Below are experts of layer 2 (counted from 0) of a mixture-of-experts language model. Rows are named router (the router's row for the expert) and show model dimensions 0-159. Each number is 128 + 24 x the weight over its row's rms, rounded and kept within 0 to 255. Numbers have three digits each.
Before each expert's rows: "comes after" lists some tokens at least twice as common just before its tokens as in all text. This comes from a sample of Wikipedia text that the model never trained on. Tokens count by the router's weight.

# expert 28
comes after: " |", " =", "1", " It", "==", "==="
router:151188137088167129141203133103119124140181147152110127138145125127132095121140097126117138107119076130123107152159120107151113142088140168149107108127110177163112095143139177126131124137134141110140145129093084091146104140124124110126150123150110149115118155115137127155106129148162156110139151121111121156126146142142127080141113133089112103182111112111136083109098129133148103116107140166153137130159096103155124112148118161190159170105143128111171126138124106158084126154149130

# expert 29
comes after: " the", "-", " a", "\n\n", " (", "=="
router:146146105090200149160149132103122145144122120141138163125116084111168083141114090113112136136127144147142084133107109115125094120125141167135118164108144164114108130118093166153113117153163145134145151127135111119124120133093164109151138094168128141094086142144126139103135159156108167122105154119142118229114161137114083100150110114118131122142070113126137092139122152142144106125135121128130168092126139113126124092137161151150136162144140095109159137152134109127117125123095088

# expert 64
comes after: " M", " S", " P", " T", " C", " K"
router:166173102141172145117177112104118143154151123143123138139082127137105101080136106112067109084116108155119101154122117094132095121088147160144113150125131156144113087148098180149121122136139179138128157130134124178141137137123150116152168101153117123131101129147141173138146132107135156147107169121120101171139172150130102145150139131126159123142085097135152101121115154133146127118070117114132147132118130101147099115139134125167121177151134134098182132143135116146083095133124145

# expert 107
comes after: " ", " (", "6", "11", "10", "7"
router:162140097076178168126141104119135133153132155140132157170125099113151063123142137123117159118108119159150117164107079111127130149116132143153128116114142171134096123138071125135100121174140160084155131164129123110176134160115130142140145145166114151087136134154114135117152163132148148116095123131120148172121135120137099069129118104096123116159120146098150104115118114155153123109133094131136173116147122093116145114162187169155161162158142132096141107132144111147116112153109127

# expert 115
comes after: "-", " the", " a", " of", " and", " \""
router:157142120086213149158152127131099143123130133168126150133074117102160089128167105122100149139112091181133132140146135120159097141147141165122114151119135165132120119132080135140113178114127147130109153151139107126138140165110166112145141105167127173112116121132149133146107167106095155129110119145093135148137129146112084099097070120151077128134130122119135110126110142139145100109115118106144122087144144085122099113156147172121118137116142093114107087110131116180115103140106107

# expert 82
comes after: "-", " the", " of", ":", " a", " and"
router:165178144089180152149149133135143126124142147139165137117074137113170095130147128132092129130115120127126113140133091104094130132107125145156096158109128178144127114144097163150158115134172147140135169126091123126124138145105158114175134140171108169090121124147121171129130145146099148105137131128109113165159138112162080107117098100123101097163112098111155069145137126160176129155076126137155133106154121103136114107149130114114140161136122121092134079137142118105121089140145122

# expert 50
comes after: "'", "–", " of", " with", " during", " for"
router:176159139103168140137178132133111141123116140147129133112097117113136076111098100097138141119150097155117114130132120106165123113104157156158134115106137151172109138156099132153142159102124107144129193133122140121153132137106138145132142140165143147101099112177144144163137152091113178143098165085076137155154144157150114105145100135068113115114148125121169090148109120149130111135090094098157158123163126081139094099157148131143105160135124107101145131132131111133135125079135132

# expert 35
comes after: "ed", "ated", "ing", "s", " due", "ording"
router:133141114064191154107178091095120112150110094141116157144124086151133089117141111101067123104137096140183105157163143134152112135104133167148092146133102150148140132132077166136129142077108109106130146125120122112116153143121127121142153140170102178124134120119143125127120160126096125133105127111107126142132137169109136083098107124131089149181119106157143101124121091120140119126165084137151149122122137117150092132140155172141156162138103105120121109150147153126144097135110117

# expert 16
comes after: " |", " the", "\n\n", "-", " N", "=="
router:170167110086160138116152140117120132137135119170123143109089131108166098139147076091091108101110127135124117178132099102106100144082099154134119118124127156169134095132117120118148116133166132131131145146129146128162155115126156128148160132166101151111109136156116137132130182121139205089121134098102124182127159141141112102140067096097115113127130100115145076144109142131144131142129092126141143094161141117135106133128121133162158145128142077120132121168130141153093082123143133

# expert 78
comes after: " ", " s", " prom", "if", "v", " deb"
router:155127138104181131124175093124122151137142168153129141131078093111167112108125115115111139098131107132130102137181128124121089135097146125129138125091127148112116118142081136134094095126164163078162165166124123102141085125129151151172151116103121143162084142123144166115147160128098137091104139129095143160142135163130145101089086101099100112158122101142160123109145093125156139148112106128149170143126109088124137154169172158149128159109119146102147093134116127154131132154120128

# expert 77
comes after: " |", "in", "i", "ul", ":", "c"
router:150189138047161142100166133104117126128156141176146134124129116109136115109151103122113147120148101113132085116124125143166124111105119123110099113091123169129132132139070151103146130134146135125133142155094126121152138142085123110149143117154120166082134126145129137121130171142140120119079161105125121191137154135151124085098083132074119113126166115079136154165118093127124121132098100118158145089123130079126086130153153118131145134118104105106109130137135119142087088127131148

# expert 89
comes after: "2", " United", " S", " the", "-", " s"
router:171147131105167131096158130085147100151156163137160111076120111092147112108143097105089171086108099132102113140133138110120125125127120161136091127120129157130093144117113138130098124152160155107128146102130157142142109164133148165155144163175108183119097136133095122168176173185142134113124133134100155185121142138152119128137094130108132137172133090103154103131109148134118115123095100095146168146143117106136112081143121143131144174138110129098146129133106110118114123135150102

# expert 25
comes after: " in", " on", " at", " T", " of", " to"
router:160160118088188119092157105121133115124146151169128146107114104115129126077120087075128148113121099159123116142126087120140107139143142161131112139121143154110099124115122129116101146109169176119142166140146098112170102125111152114143129162189139169114113161151123117155150175149151161155091173097116115162158152120097099119139130103073113146143135102143159077121148137087112146131107110142158108141133115092086114117132149169130145111125130113115116116152130102135113141143145108

# expert 39
comes after: "2", "1", "9", "96", "97", "95"
router:146163144059192122121163099104115104123181139167115106150113107115136131087142071109134132102155081139122081144089096094174100101121122163132146102127134139145121078142097138131123153127161146122173155130111152103137133137113137144171122149150128138125122135136129133108143141137146153142095163131088113138155170109149153119124075106109109122145128102106145120132138140144141091090140109113183109141133132125122125092142112165125168168139127108107106100123127092160119111110122119

# expert 123
comes after: " of", " in", "|", " to", ".", " for"
router:150190137086159148164167110141120119135143135136146145130113136136102103135108110083117152117082113161119095142116109113142081112104145116134113106117121150136113141136099153141113142144130127088148201147148107129136119146114165099144149138201128170108094115138108138148134132113111149155127139131106137181118130123112113113141115122090117137175113109080139098111136105112177105100074092127136152102148134103134129136148170150135148151108121068129152131162126105125118092169132110

# expert 105
comes after: "0", " ", ")", "%", "3", "1"
router:134146090084166121133162128129092158104197131135117130112120134122156086116122099130091164122134096130152105159155113077123117154108134162126071157107110152130124086137106165142121132098152161103160159146127111143157144125128135128144143096126113151121113134120132123158134151079115138145098156103101149149154132122115130129112086153103120126172132082132158126148108134108128109121111085134147157121152145097122125082142136098141131186169107104069088088123121098144104118144137127

# expert 38
comes after: " |", "'", ".", "==", ")", " =="
router:159139122066171158159143132117113120121144135165127161135084094102132058126145110127121144125126087164126119169153118083109109103096137138163082114110116160165065096122109122159119134129144132100123140144137148124136111142085152157147151158170124161105117123170170146141147188165091175157075130098127124160145115120145129086119135139108107114172122134137165113120127137152094125157133119135130135107108127118134130118147150151127132151130144111107157123118158106125145110128113127

# expert 8
comes after: " |", ")", "==", " =", " ==", "==="
router:150135115045165140143180131097089132137147148157109130128081094155135091151158123113086145095106133152157137150114116092102128097138137139137105140114106154150089144133123151137143128132166168125109126158120114140135107176097148092157129140134117134084134152136127132124168120158136167132101134088084096154120131180119164092093094091126093114165116124162141094142132113128097104117117107155140130161140125088130121116136137158145155158161133135089143122130124127146132114166151124

# expert 68
comes after: ",", " K", "0", "K", " well", " Fran"
router:152133125069156147139197125097113111156152144166124135122132113111132092130153119164076181135118118150119109128128093098144097122114136149151120162128123146118121099116110158110131174132121113119108182151149150106150154157135138139184111131167113164114110139113088140148142155123113118125111134097078120137150117134113105113156104091132099128188093119083133115100132153112146111125126142113165134119123156091160151109144138164105112167144119083116152132105168096145093134098141131

# expert 83
comes after: " the", " a", " (", " and", "-", " to"
router:159143141072168112119178123089128138164124143162136148131114137138149106110172132120096115113120116153138110152135103130138063137100136126141096147120132151143129098120098130124147131127148148128144151165132109152167119160131155147165136125202122161087116124149101111123141142136088186091106151104098110174135151125120088119107105131118101121134108101095117069149122159169143116110137121133163166112150152117124103116125152137142131149157132083126170134137109122151125074155140121

# expert 98
comes after: "\n", "\n\n", "-", " Gen", " D", " No"
router:167172136090160125144165099127127126158157175133157156122118112125108113130126079131122166109120107164121089140139099113145116114144123117156098156114123156152134136165096141118103133140142183137104168145149125094154117163143148131143151128140130124116087144128169168132130138137100153134066142077124104166157127169114127120132092090091127127161169094128140082135158157139150114146100091110163126112127084131109110097126131112134111174138130081126091096141158128133111104126138123

# expert 57
comes after: " |", ",", ";", " =", ":", " April"
router:160149130073166155139160143093099163180174122129135123136112131137168087119139094120091137095160104131127115141134121142154157105132120154118124165138140165165149119147132127128108132143178164095134143147118127140135087154104118122159137114179126138103109148168126158145132165127115134135126132133093099165142121185126126127104085100105094131159110100084152110114087118097129129119139114115167176143118142127167117123134154147179103173126122107109157128150152137159085128140135133

# expert 48
comes after: " H", " f", " F", " N", " G", " W"
router:153142083072200164110133104122112164148116157188114126117101099105155083105128115080138129126112122180132100170131083071153129156168175156148102108116166129126116095138147143129115115127129150119141150157136093124142122171137173107184153127121123125088105127147134126137124195133136134128137095097128139164120150116147106085127124110106094124137119125144161095129124125121120113159112124145151112114126105113145141125152115150121143137138143101082147138144124126149105106123123124

# expert 97
comes after: " ", "–", " (", "ed", "ut", " int"
router:159166126099167153124189122108065124144161143135132135118095111137144071096104114112119124128144155153146113116103102131149068103121134146169111121103092181118097107147121125124107160154111129112122141143103123136141129139097142138142121130179137142124102121122137180128141154141111153107122116116115148185144129154112092075141130157089110135191139123115122109178121121160121117134150098123148156160135134093152147125122161136150133175166124132116147129131109113156114118170085113

# expert 63
comes after: "\n", " W", " B", "w", " bro", " k"
router:140124131065179133106158086117132156119138114162132118150084125126119112116074090098151139114147095153139115120149111100129138129110139173148120154140126140118133128163113148144135148121138133123110143158138153166162143181108157121180121123163135195118132147151140138119139136106136165165059127106114115169139123162132155082108113104102097113142107125084155110136094097149163120126087140111142151138128117151129128094164114137138131161135082078116150131141140137160145106115133120

# expert 13
comes after: " |", " the", ",", "-", " and", " of"
router:191172111064173159139152149142112148130149138136133142119083102110156102099139102085118134096133119134122125134155075111117124135106121132156080153111138156148124126143085137109123107130154170127112167146120132141149123136122179120134157125158153168139119128163130139102176125111123159132130141119119121169167177116130087133119115105140126129138125104112130092132139151148156110128105073153150140099130122053116104111162158172144133141129128098121128109140157130149088097139147129

# expert 9
comes after: " of", " in", " with", " to", " is", "\n\n"
router:183164117069183135131160088129129121127119125115119163085092136128138100133123112133092147103085106150152102148116130141140082125128135147165106148104153166097095122121095164155121110103151136139127182171118113088154118188144140116128150131153124138133122154143149136155121160124094154131136135099060119153140118194129143110140108111084132115147138118089117100117114134114139132137117133097140159124136130103139140100135157180126137145098150098116147100168127136138125090134129141

# expert 117
comes after: " ", "1", " In", " cont", "min", "augh"
router:172159135099174142123164146081109139156163154137147126112106092109146115137157108134129103138126096156149089111097102110118078143123150115144101137094124188110129131140124130109133124111136138095152150170082105113151108139143191117158134113142085155116142114134137151149137153107130131105134153103103141156159175127143115118095099081106093095167141098123143095126113142103099138122168096122186134112148139094093119130091172154171136141141137126103120143141127121145139110144138112

# expert 103
comes after: "1", " ", " d", " D", " October", " act"
router:141183141078193113127156129088101136156157142130101109160114112111142091172132126107110127124102116180153130118134128113114114141093166162131087115120145163158148134155098127134103138138155144119108153156117146129104151125145134108152116101160103175100089133133113216127160145145103141120116145111141128143156116122134133097163069100106121113174127099115161102099114140126182120113137115127131127098130114127124134110133158141150136140157137106137140149122128100188135151149103121

# expert 60
comes after: ".", "==", "===", ")", ").", " ("
router:146174106094171173158168122121126139145131142158114151138118134127150071143134127111100125113137103173155100145120142112103120138132160143136079128105137129159100122138081150131095136119152154111132116158126107154129131126084171126170144147187128146102135102117109144147095141135087134134078139144126092173159135136150133107131112132112154118152130089111148098139110151147180115125113105109172134123141119100130108114128125188128116208109100144147137129110161132132085111142148132

# expert 53
comes after: ",", "s", "es", "a", "ia", "ers"
router:143161112083174133103144138113077155161151130151146121143127131103164072166109128129080138106122083127144109144143129094125083125112135167144121149141096148153075118136131152142126153118135085088137147154107094125169155168142137128154127123136121182098108121106126135133153170137149152107079133133123102162145103133119096127107115090152128099158119120100122116117160117121125088134109112131140147120121132118132140093146173147120135164114120114085163107108168106171080094121131124

# expert 127
comes after: ",", ".", " that", " where", " wh", " which"
router:146162105090162166153153115140109135151132147138118169137132108125126069138130085100143174101060090147111088177144140086108102108134143127152087159100149131168099122179106158143140118122137131099109155141137121150124120109123145118173131143188115179116136156119115145137134123087128127113116170099124123181143141144152132103123085129168098117162111105114150104141159120147128131130137089159150145111143126107140138126140129152132150159154154123112141111166157116153128110142153130

# expert 14
comes after: "-", " the", ".", " a", "–", " and"
router:144190116114210168133166138120117146168141123147113110148087107150138096105170121144137129099105099120142101144137115109142109167137121156136094148107139149129124093156115158135115159133128126116151162135143134109138113154116181149147170143159098137104099134119132148145140126126097183121067138093081095168118124165123127116107116107119141119142085118106142129116126108138140121112127133079166155125154151105131129124176134160146157177123106145104139090122143095121101140108123144

# expert 37
comes after: " K", " S", "1", " P", "2", " p"
router:175147118089168140100137134120087132170148138164099124104123151125149108101103110135108157095117112115123125141121101090179110149105139127138078126099139190134113103129127122106147140126151134119125158147131116135136125156110152117187121171167101190109083102115130144125133133139138152141097136118085111157125139144130127118089115099085126131139101116081115082131108163139101101122096119134195124110133139102170165129146120145129134145130126102094137123147191122131092132137149120

# expert 101
comes after: " ", "–", " (", "98", "12", "96"
router:171172136077171130119179117092113150169139127134155138125105107096117105129149130138105128081118110136147132135124115093107126117133178151157108098115114178151117080141093162134142125113162144094143152153158100131141120163123132139174116119154150168127105151120118163133113173130152121098093144100141118187105170121145124108099107122075133142160141091136169126130137147156142119083089128134121126137144136108143143096126154107149181142135122147087116119122117113116133091113127151

# expert 106
comes after: "2", "98", " ", "97", "1", " United"
router:128156143101172144140172064090134131138166166127149118090112127106157110131146095107147139107094106147117127155112100106133108135148151152162112127097120164136099122159093147123136099121168159110155162110096111156165138142115145136135134153163120114114118121141140154140137155184143158112122143097082134183128136166114141137129090081109161136153137116079164086121149157109109117118092104137157135148144129114124115088172115135144164149172115149092131110134130112147109148146147128

# expert 6
comes after: "\n", " J", " D", " R", " V", " M"
router:152156083112167133110195126122107138148118138113145146132133110134137116141135100114098149087105117147174134138119129112135096128134142159144112133104094179100120110123067117145097162140146116090137190166104108127135175157105165118148153115141116168116114155141123144146127185118123166122121113107125135164176115133120104098105119138144099095183111109142125114114120119120159168169126135143167099145139106123144104141127134131173144181103092116138139144120125127160097103160132119

# expert 15
comes after: " of", " in", "|", " to", ".", " at"
router:146161125091151152113162087120101099116133145156129171100129099105118086124113102115096154104095101161168100150093086132157122154105160134116071117121143156104130137111108148164110127142135173121145215148134114109136116139104158131123133123191123166107126129154117143135165160119126125140111147103132104167147126164114125083129110122093137137169128103094140083108146126119147092111121116097140153120143121107141114106184141160136141127123123099140128090152144111125143119143145103

# expert 91
comes after: " ", " K", " H", " Ch", " B", " b"
router:148154082101173122091133100139117139116141156151108142146115101112155126094113092116104164130132102120118070139154099095111108109135127165139108128129118142154101146130133158131130111125162181103121137146133140133130125139130177161139108120182144167081104129131117148170124120152140167167117124111090082150147147168105103087103108124119123105161086095126175123122125161149154113125104089122129159095115119094115129093150134116136146183127109105121166119156129127137081160102121127

# expert 59
comes after: "2", "1", "9", "98", "97", "96"
router:148154165059167152126179123101120115137145148166132140124083125103180128131136122124103155119106098167099118149135089118158112123094146148131114131126127165139115096124073158140127157119112133090157185144111136156110120151111132149131134178136153156137134110113133156134166140131119157132112116113102166150133119165118169109150097121128101154175132100101130101148121137129144080146124115129141156138147164100151103079169101132129133179113088128116140124120096118176117121111133124

# expert 122
comes after: "\n\n", " the", " as", "ubl", "istory", " Dep"
router:183171144091152116155146101123114115128172140136133122118084078110130122114144097090137139107102092148131088134132112121156097111129135159135097151115164175111111125166078126127098129099147165101140163142118141112144129130127114129135142129155097163137118132093150132117154134112137159150101128098136127193106140154143149141150121121055083142191110111120139131157128123139136110147102117109140165112145123071121101121138153143153151187133121105118159097138136108138126161125109142

# expert 1
comes after: " ", "-", " S", " N", " D", " s"
router:156137088083184126144181113116093111146135130165131138126115114131159080158126103119096148082105126109144137130117127121121128129142155127135114137113095205139095118115097124141096111139174144126115156123145162131130121113133171143168122113162122161120108095134113144132144161155098167110081145120126134163116174136137105128145113086116105080172114109136151110135131148161151096108115101092144133122135124118132122137146169136133137169123159095086182126143159118160134089132130113

# expert 119
comes after: ".", "–", " G", " ", " B", " O"
router:142132148104196128099164093114128142157084128139133182116065116110142102116143116152102149098113105153101111137128092089152119135128138147167107130120128120101136101141090176130145133133125168145145179137155135124187128153123144152176125122192144181127148134132145126127126161109110165125122145135110111154149156143124112114127113107096125116140107090094151099110146125153116115150131110120132121120106150083130125093151109150135098144115143100116086092171132108161096107125103112

# expert 79
comes after: " |", "\n\n", ")", "|---|", " an", "a"
router:168160143105144138148152096110075117152138144160135149125090083118148103094160130134115136102100080157144113143119095089094102122089111130125089132146120190149109124141073127150100147150114169121144154126088127115131125156139147127193120133151113165128095129135152155138149144102119154106121136121093125137106114181114149114138104128105122079189128125109143126132128164107151140131085125101155116141171131108122105122142131149135157175123145111093160099136141095123124110141153121

# expert 32
comes after: " ", "1", "–", " (", "2", " p"
router:144168117068188104112170128101131124146136132168139122125072099148160065153134120165101152101113110161154116160101101135101103144105152136142115139135108159143130117167127109136135168127125159088140175127110119117125159160113159162192142133144129151095129129143113197146113139131121134119125157133105120145122119139102134131114105110106133090159118105091132088137114160136143151154118117133131128128144123105146125107168126101136149158162085138124088120114161113120096155115161118

# expert 55
comes after: " B", " the", " b", "B", " a", " and"
router:125152110099217138139200107141119163177141141137101132148104094088146130120167113130103141127132144161135100186125096137112130127153141168135117128118114150145135128140096151132146161129146180117126172132130144135131127168143162135142138133196149158079114144133133137162123126107115138131104116133108101135145162153126133137133130123121125144132116117093155098135127137147181107118088097129137161110105154141122111089157141180159127159095108105104112089113154135161120105129129141

# expert 18
comes after: "\n", "1", "E", "ev", " co", "P"
router:169172127113176140120167099095135128155161125148122145123092108119127110122105115133120095084128103135138141111131122091167111144083150153157089144137130169116149149166114148160152145142132142111139160152147139116124138116118164134149129155158104167127111122134139120125152151092106153118081119114059110171143146159113125106141101127085128142177160125104124108129141088152138097128148095099154112107137127119160155100148174155163146165129140092068121137108132122169114100114128141

# expert 41
comes after: " ", "–", ".", " (", "0", "6"
router:173159096076173169129135127112096126139122149151119113132106113097156100119173142121132142102102117166132111177135094111136091106111114137128136100135120134103128109163090140105118113143155139100155146165121146128160162177120120132135144155145165127115120171160114145115129152139110154140121160087105095165132148128151076116157086102114151095129150110105179096114161139141141122104135117152139181126154168088114129117126152136138138188123126104103141096114134135152109082143127122

# expert 124
comes after: " |", "|", " in", ",", ":", " May"
router:170139139079169119112160130069094148125138119146121121126114098101171090131148072118114129078135100134134111134139118091126104095141136124146113155108152157144159133128076150108118126098172119114162156150112115140143135167099125129171111101142130156107122114149166157124143153148121135146122131092114119139101112128117104070113074090085135114193108098103133106154124133123134099134124133115157130121110164089148103126143140144157148147096121104083127104121139091172125127115139120

# expert 111
comes after: " ", ".", "–", " return", " deb", "ation"
router:141186145079170170096190130110114115139140145159108143153098103082153085149115128138088128126115092136120130128143084110105129110110145131140104141145124133126109099132088146126115132113146131098148142176145091129121105167109134113111177134140136145101171129145122154129133169127118188136094131134070159166118143095110099083099099127119118128167139114107137113155147112145127117101118145109139141122135147103129128135106158175152124162162096106128129077122143123153127107161109106

# expert 4
comes after: "\n\n", " (", " \"", "A", "==", "-"
router:174157123104193148126136123107121116116144123131116127106079077127148112135120098124061155094125078149128118130095112125095107109124164152161146104091153187145147110121095160120099160129121109121126141171134111148148114155118144135178143145192115162096122146111145140144156188147106175128130147097106120180116140143106103111154089111124114138120128107120141082150115119122149125126116110131147138102145131111110101112134131166113127158149118116108142137156137118156117130104163105

# expert 88
comes after: "\n", "|", " University", " al", " end", "ti"
router:157151117092151143148172135107100149171132122108121113113101125117138115152115112132114128096141150176123096135131109107188103121088139164143115141135071147124145123145092162126169136120125127086141168174125118133124132144123157103147138117163102149095110139127096106150129137120115174114120147103096112154147147158106086128130116117095116125162140126091171073105130151150167116092158126110191114112153141137148116101160158133151142186119099112083151140117124127148108098130127144

# expert 100
comes after: " |", ",", "|", ";", " in", ":"
router:158178123066168147125219137101096163134143160161148171137115108110160099122139078121122149124136127125145125154139108105146112123142135137137076124124142152132129082122092133139117134118158149117154140148121110149138126161128153127145138121166109154100138151151121160123116145153128130146127120105096110152110116171122132071117090127097124113184125111113124104164112141144152083120154123079156134109119147126139090115144159154149154179122104116103140120142131097170113119147114112